python train.py --d_model=320 --n_experts=32 --experts_per_token=1 --d_shared_expert=0 --activation="swiglu" --normalize_top_k=false --balance_loss=0.000266 --balance_bias=true --lr_router=0.00287 --vocab_size=2309 --norm_eps=1e-05 --tie_embeddings=false --batch_tokens=65536 --train_tokens=307900000 --steps=4699
Below are experts of layer 6 (counted from 0) of a mixture-of-experts language model. Rows are named router (the router's row for the expert), gate (a neuron's input weights, with its number), up (a neuron's input weights, with its number), down (a neuron's output weights, with its number) and show model dimensions 0-63. Each number is 200 + 40 x the weight over its row's rms, rounded and kept within 0 to 999.
Before each expert's rows: "mostly gets" lists some tokens that are sent to it at least half of the time. This comes from a sample of Wikipedia text that the model never trained on.

# expert 3
mostly gets: "0", "6", "3", "5", "1", "7"
router,200,202,187,164,195,286,201,45,198,213,166,154,228,256,229,196,272,182,259,120,186,176,142,218,207,171,241,179,249,114,151,154,90,146,174,203,180,150,164,217,189,219,184,212,163,164,153,127,311,153,138,174,206,234,202,163,181,210,148,164,165,188,179,217
gate0,236,222,157,277,164,175,224,185,203,226,204,245,225,157,192,176,165,198,96,209,198,208,141,188,228,108,221,222,186,190,185,216,166,237,180,179,176,189,220,155,249,133,180,190,161,192,128,215,227,235,267,215,224,251,203,232,279,189,224,236,178,164,157,186
up0,141,236,233,241,202,186,260,182,138,190,200,224,148,273,214,225,181,265,212,188,229,198,195,255,215,246,177,289,193,115,238,217,187,181,174,224,177,188,212,248,187,283,157,221,233,266,220,236,166,191,257,179,283,191,266,149,163,222,223,261,174,223,269,146
down0,276,275,227,239,171,189,200,215,250,160,190,215,189,229,287,224,193,246,219,132,217,206,229,214,188,231,194,220,195,221,175,213,163,163,230,238,169,195,125,162,170,229,208,120,280,219,210,210,215,181,209,153,202,218,244,132,232,313,179,191,246,193,221,204

# expert 26
mostly gets: "–", "\".", ").", "!", ".\"\n\n", ".\n\n"
router,244,231,201,250,216,231,139,121,202,218,208,194,171,243,208,175,188,128,179,173,253,188,169,263,277,138,267,191,177,220,241,131,179,202,191,223,144,162,155,174,206,187,213,176,100,275,196,182,195,185,269,136,222,243,203,173,164,122,251,174,266,237,171,197
gate6,182,222,248,119,246,223,202,258,173,154,149,231,283,147,282,238,178,198,194,254,219,178,219,214,192,174,223,212,228,267,162,203,243,160,184,209,206,169,179,187,206,228,185,211,139,268,243,293,171,152,129,202,178,202,164,103,232,135,175,240,183,114,195,160
up6,204,200,204,160,235,231,164,254,142,245,215,190,155,225,211,215,123,149,254,243,193,180,236,211,157,199,173,202,198,159,145,120,230,153,225,233,192,188,173,177,160,216,238,165,160,195,174,220,208,146,190,158,217,136,180,292,167,182,197,200,231,210,190,173
down6,203,183,240,206,221,256,167,262,177,130,171,255,171,191,285,166,154,143,284,197,203,187,191,208,219,222,237,235,232,169,193,273,238,182,117,229,224,198,189,243,206,233,135,190,179,189,130,194,183,207,213,255,227,220,211,193,171,149,272,160,182,272,130,171

# expert 24
mostly gets: "RA", "CA", "TA", " JP", "BC", " USA"
router,230,227,185,198,168,308,140,184,210,200,239,167,165,234,193,199,188,171,203,180,204,258,165,231,274,197,219,214,239,205,177,52,203,171,164,245,160,228,146,191,180,134,229,128,184,248,79,203,228,251,249,145,250,165,237,240,144,132,183,211,238,162,242,154
gate0,238,219,177,234,252,269,221,135,265,192,232,129,147,178,180,207,195,258,196,236,198,217,186,294,229,206,235,233,265,198,229,165,167,129,202,147,128,190,203,210,222,131,146,180,176,218,202,190,251,251,234,247,186,166,179,160,179,180,204,201,164,184,225,157
up0,240,241,181,283,220,166,205,172,219,177,221,202,194,231,215,236,290,174,214,259,235,149,199,215,275,227,200,270,211,146,225,172,203,233,226,213,190,252,181,191,259,197,217,223,207,210,211,199,149,245,163,249,193,178,210,260,221,181,198,183,184,181,224,290
down0,161,205,199,150,217,241,182,227,204,152,254,151,182,245,224,175,253,274,272,222,187,175,233,267,179,161,221,136,206,193,141,233,147,171,181,224,155,228,123,217,126,195,248,146,242,207,228,188,218,231,194,179,187,177,162,129,249,235,231,173,132,262,173,140

# expert 30
mostly gets: " pr", " gr", "gr", " Pr", " prov", " tr"
router,162,213,227,247,225,224,163,190,163,211,187,165,269,318,153,189,238,158,236,230,148,210,182,288,262,199,308,151,214,191,161,73,199,210,207,223,177,225,191,116,183,208,214,225,192,211,193,178,198,239,240,226,207,241,222,210,144,183,161,216,224,245,165,276
gate0,125,232,185,196,227,211,257,216,204,233,154,176,246,225,202,158,210,223,256,182,126,274,246,249,235,123,142,249,174,121,174,134,234,139,166,146,188,147,164,180,226,210,228,190,247,138,253,219,279,193,333,137,201,234,250,266,197,187,262,231,184,185,232,230
up0,229,247,235,157,177,190,170,104,229,244,252,174,164,183,141,315,232,229,213,261,154,188,127,136,192,223,172,189,160,160,271,198,221,160,193,212,184,191,183,221,140,182,217,156,226,215,257,159,164,212,243,161,196,155,153,210,187,176,150,267,250,190,189,248
down0,289,202,154,148,220,241,235,210,173,213,208,212,163,210,178,137,189,175,211,165,189,208,237,226,170,263,187,245,244,129,226,223,259,159,181,199,130,228,165,225,131,180,190,241,169,234,150,153,210,255,180,147,273,212,189,138,190,205,248,253,212,141,250,206

# expert 15
mostly gets: " it", " there", " There", "]", " This", " him"
router,174,238,218,239,210,262,182,154,179,233,231,174,191,244,254,145,189,189,233,182,183,200,223,258,196,215,226,190,243,228,213,208,173,190,200,285,125,254,118,99,200,231,235,145,120,264,139,255,189,180,196,177,270,226,194,190,257,110,226,221,215,243,200,230
gate0,228,181,147,212,249,241,211,263,185,214,270,149,195,202,208,254,171,170,174,207,198,157,134,210,250,83,237,239,141,184,244,178,286,199,213,142,192,163,155,260,182,246,170,248,158,165,169,231,187,189,223,173,154,208,160,145,124,227,163,189,216,189,228,186
up0,218,216,203,206,234,202,160,186,151,183,224,138,219,211,203,200,158,211,260,205,217,211,194,239,213,248,167,217,223,230,213,195,224,249,242,159,335,203,191,257,188,194,127,262,191,229,143,199,211,199,224,283,231,131,238,210,270,206,248,218,161,171,213,186
down0,284,324,181,274,234,152,170,208,244,249,218,109,259,278,194,204,112,215,146,208,134,167,152,209,271,206,180,158,192,249,204,238,200,185,178,239,166,199,243,231,203,174,222,99,205,192,230,218,136,192,195,156,154,210,172,195,77,225,181,116,199,163,151,185

# expert 27
mostly gets: "[", "  ", " [", ">", "#", "the"
router,225,188,177,170,164,222,185,123,220,213,187,135,185,262,244,184,223,205,156,180,178,241,157,199,168,107,204,219,186,188,159,196,189,193,226,250,166,190,205,186,133,234,226,187,175,242,192,178,177,140,114,183,182,214,213,214,239,224,249,161,198,202,122,242
gate0,199,194,227,231,213,198,189,165,210,237,184,217,187,235,158,172,253,232,105,163,160,230,170,165,224,169,179,210,274,187,153,230,126,232,225,189,138,219,220,231,278,183,154,184,161,236,232,211,166,192,166,148,176,231,156,219,199,217,167,150,169,131,246,138
up0,148,234,134,216,257,230,170,206,273,197,197,196,203,182,192,185,144,252,68,147,157,145,234,227,214,283,198,232,216,194,209,263,63,191,205,189,278,237,244,241,141,209,188,213,190,236,228,175,213,269,232,166,223,183,202,209,191,208,232,179,153,201,191,238
down0,183,199,235,230,215,179,221,241,230,162,152,201,199,184,229,240,203,226,201,208,204,134,221,191,149,84,176,210,191,194,195,156,214,226,134,194,208,222,110,184,164,227,192,272,189,210,140,180,193,255,151,145,123,147,199,208,213,213,168,185,139,191,172,186

# expert 25
mostly gets: ",", "),", "\",", "',", ".,", "—"
router,226,203,213,143,210,226,169,141,223,239,224,144,152,275,174,180,163,192,193,203,221,232,235,247,214,170,228,116,219,201,211,201,160,90,243,209,229,174,189,205,173,160,185,178,167,217,208,168,159,190,273,151,197,214,316,164,238,124,238,186,227,244,189,268
gate0,217,194,223,256,161,201,201,87,137,209,212,119,170,175,170,227,134,253,211,215,170,160,193,202,177,201,189,249,203,257,188,184,232,194,145,243,144,205,219,126,144,169,139,180,279,182,188,244,233,231,227,244,205,247,202,180,237,159,235,172,199,225,260,269
up0,239,175,213,156,211,170,163,153,151,196,256,160,202,162,231,237,236,208,136,238,199,208,168,185,276,216,241,245,177,204,205,130,262,188,245,193,260,180,207,236,180,189,186,221,132,276,197,249,210,184,155,339,136,202,186,235,248,214,210,188,167,283,179,242
down0,193,161,192,172,241,209,182,235,153,248,251,213,148,225,223,234,189,230,134,282,202,147,167,205,247,223,184,131,98,182,215,135,195,288,172,162,170,105,254,249,205,137,161,270,265,243,192,199,122,242,175,148,261,183,167,212,142,229,149,263,273,207,199,197

# expert 4
mostly gets: "sk", "k", "ka", "berg", "gh"
router,237,203,162,238,144,228,164,120,184,180,178,153,220,205,260,135,234,175,162,221,237,201,141,213,133,170,189,146,215,131,238,253,133,174,197,207,195,209,152,152,169,161,255,254,182,180,174,193,201,217,216,213,239,269,200,184,225,199,177,199,205,163,157,189
gate6,217,191,71,229,105,257,208,175,218,211,151,228,152,151,181,210,181,141,149,227,195,211,172,253,128,175,209,145,230,173,258,210,237,257,213,251,140,184,138,255,181,177,206,216,133,253,207,229,206,140,163,192,236,191,144,200,175,119,206,212,209,148,188,220
up6,199,210,186,193,197,322,158,212,158,191,187,213,226,187,183,151,147,204,209,184,169,252,141,191,181,234,215,248,244,197,162,135,210,193,228,216,146,170,162,240,190,208,233,195,124,228,222,194,177,207,254,191,79,198,220,146,205,253,130,221,112,221,178,234
down6,172,188,150,214,128,185,130,181,198,181,220,205,183,221,216,246,212,218,159,191,177,175,174,244,227,233,185,96,195,163,215,187,197,241,211,238,235,191,109,201,178,236,139,193,212,146,171,167,259,246,288,236,220,198,238,225,128,241,207,183,171,213,204,210

# expert 29
mostly gets: " the", "ointed", " his"
router,192,215,183,195,170,278,149,148,186,235,244,171,131,272,197,221,149,174,230,176,230,245,150,191,121,212,261,116,205,138,246,180,147,137,182,232,211,310,176,154,132,233,208,237,166,235,187,224,289,184,201,214,235,241,198,128,191,143,218,219,235,166,187,278
gate0,220,189,218,249,234,201,240,184,196,122,231,165,208,188,258,242,247,241,152,220,151,221,200,214,155,119,211,194,241,208,177,221,204,165,278,186,239,163,168,205,207,239,181,240,233,182,273,237,198,130,195,179,213,240,118,233,231,219,229,150,144,188,162,200
up0,182,121,157,138,171,208,170,160,180,216,216,198,149,255,201,180,243,223,167,178,233,198,236,278,168,187,230,210,205,229,206,224,185,272,216,163,195,222,146,205,238,250,165,135,212,174,185,172,266,219,118,216,180,232,205,176,170,229,294,305,174,221,174,196
down0,232,193,149,209,118,205,166,135,154,227,281,176,298,159,226,263,158,230,175,212,202,162,242,271,162,242,217,163,220,136,223,240,151,214,180,271,226,226,251,283,213,171,247,172,158,279,225,170,212,169,142,239,123,200,203,181,182,204,218,225,223,192,238,218

# expert 7
mostly gets: " Born", " Location", "or", " Country", "es", "ebsite"
router,307,191,235,244,86,259,191,141,208,169,268,166,100,216,274,239,224,185,254,148,212,152,143,199,148,175,172,155,270,184,226,167,195,206,236,194,170,163,156,143,223,219,214,177,167,267,139,265,205,191,220,164,152,243,220,234,270,211,292,168,168,130,205,181
gate6,229,186,169,216,276,207,216,132,221,194,188,227,216,285,233,183,218,222,230,200,236,177,175,205,251,195,270,133,245,203,239,177,184,233,189,235,132,221,156,253,227,153,191,223,174,199,162,198,174,263,240,159,199,230,193,199,111,241,129,184,184,214,208,189
up6,182,130,230,171,216,224,231,283,126,222,218,185,220,151,220,170,250,253,147,222,266,205,266,198,202,157,233,185,225,224,246,254,204,256,202,191,185,315,290,220,192,167,259,245,238,144,184,170,197,265,226,153,229,230,246,204,196,226,196,199,177,178,249,171
down6,180,165,225,154,263,193,278,194,179,216,190,178,175,194,226,182,116,169,211,229,153,273,144,185,154,204,227,198,174,204,145,184,191,194,174,192,160,219,202,217,236,267,206,179,151,238,185,233,215,207,256,193,156,246,203,205,183,194,185,250,210,105,284,212

# expert 14
mostly gets: " when", " while", " but", " until", " before", " against"
router,231,248,198,278,191,227,190,131,202,207,217,71,232,239,241,120,191,225,198,164,229,193,223,203,232,121,241,183,267,210,166,185,211,115,186,211,110,199,182,118,168,201,169,188,217,170,168,193,243,167,158,216,234,260,210,202,223,190,177,209,192,209,133,236
gate6,194,213,194,237,248,199,169,221,230,228,165,193,200,197,300,192,206,206,159,233,216,171,194,175,189,174,175,280,228,180,175,193,189,205,170,132,158,231,267,170,187,161,244,271,172,240,168,169,156,191,192,204,207,152,165,171,264,174,247,178,213,251,193,203
up6,218,205,231,170,200,226,238,182,161,137,152,241,180,208,171,226,209,210,251,236,136,204,260,232,206,149,277,183,200,213,184,193,184,166,137,248,152,236,217,163,300,191,155,254,232,138,183,178,177,198,207,195,222,251,203,180,168,172,212,230,281,196,172,283
down6,112,187,272,247,202,182,187,231,175,180,250,200,119,185,126,196,157,174,154,198,288,216,170,228,250,213,185,219,193,215,164,147,235,169,210,250,114,234,167,212,188,220,170,220,261,209,179,182,193,228,174,226,211,194,201,208,203,225,176,223,236,186,210,202

# expert 11
mostly gets: "aul", "ö", "eter", "ü", " Mc"
router,214,187,202,236,128,265,201,159,121,217,163,147,220,314,225,174,228,200,220,138,207,291,235,254,213,226,179,203,201,151,119,172,216,134,205,278,177,230,118,194,192,181,192,207,187,178,197,274,270,204,239,230,230,176,198,128,171,214,183,188,244,251,189,192
gate0,200,210,191,202,135,236,135,106,229,248,239,134,190,204,214,221,208,171,166,197,188,191,256,207,203,230,209,212,243,182,184,197,194,238,254,184,163,176,173,214,211,148,190,178,251,172,194,225,226,163,219,153,127,170,275,205,122,223,119,268,256,275,232,213
up0,221,186,311,231,290,228,222,240,259,241,234,133,225,135,205,202,195,153,203,152,159,148,240,214,143,193,172,124,164,140,262,221,203,182,229,136,196,144,187,199,161,248,184,197,190,153,284,198,230,215,219,174,245,143,248,165,186,152,162,141,197,184,171,138
down0,218,123,119,234,172,255,165,248,199,180,233,205,204,255,193,156,177,262,214,234,231,190,154,219,197,285,119,185,175,146,170,141,284,154,161,125,186,199,124,233,183,133,244,192,207,189,147,200,209,228,145,234,172,183,214,177,155,184,281,235,230,165,200,234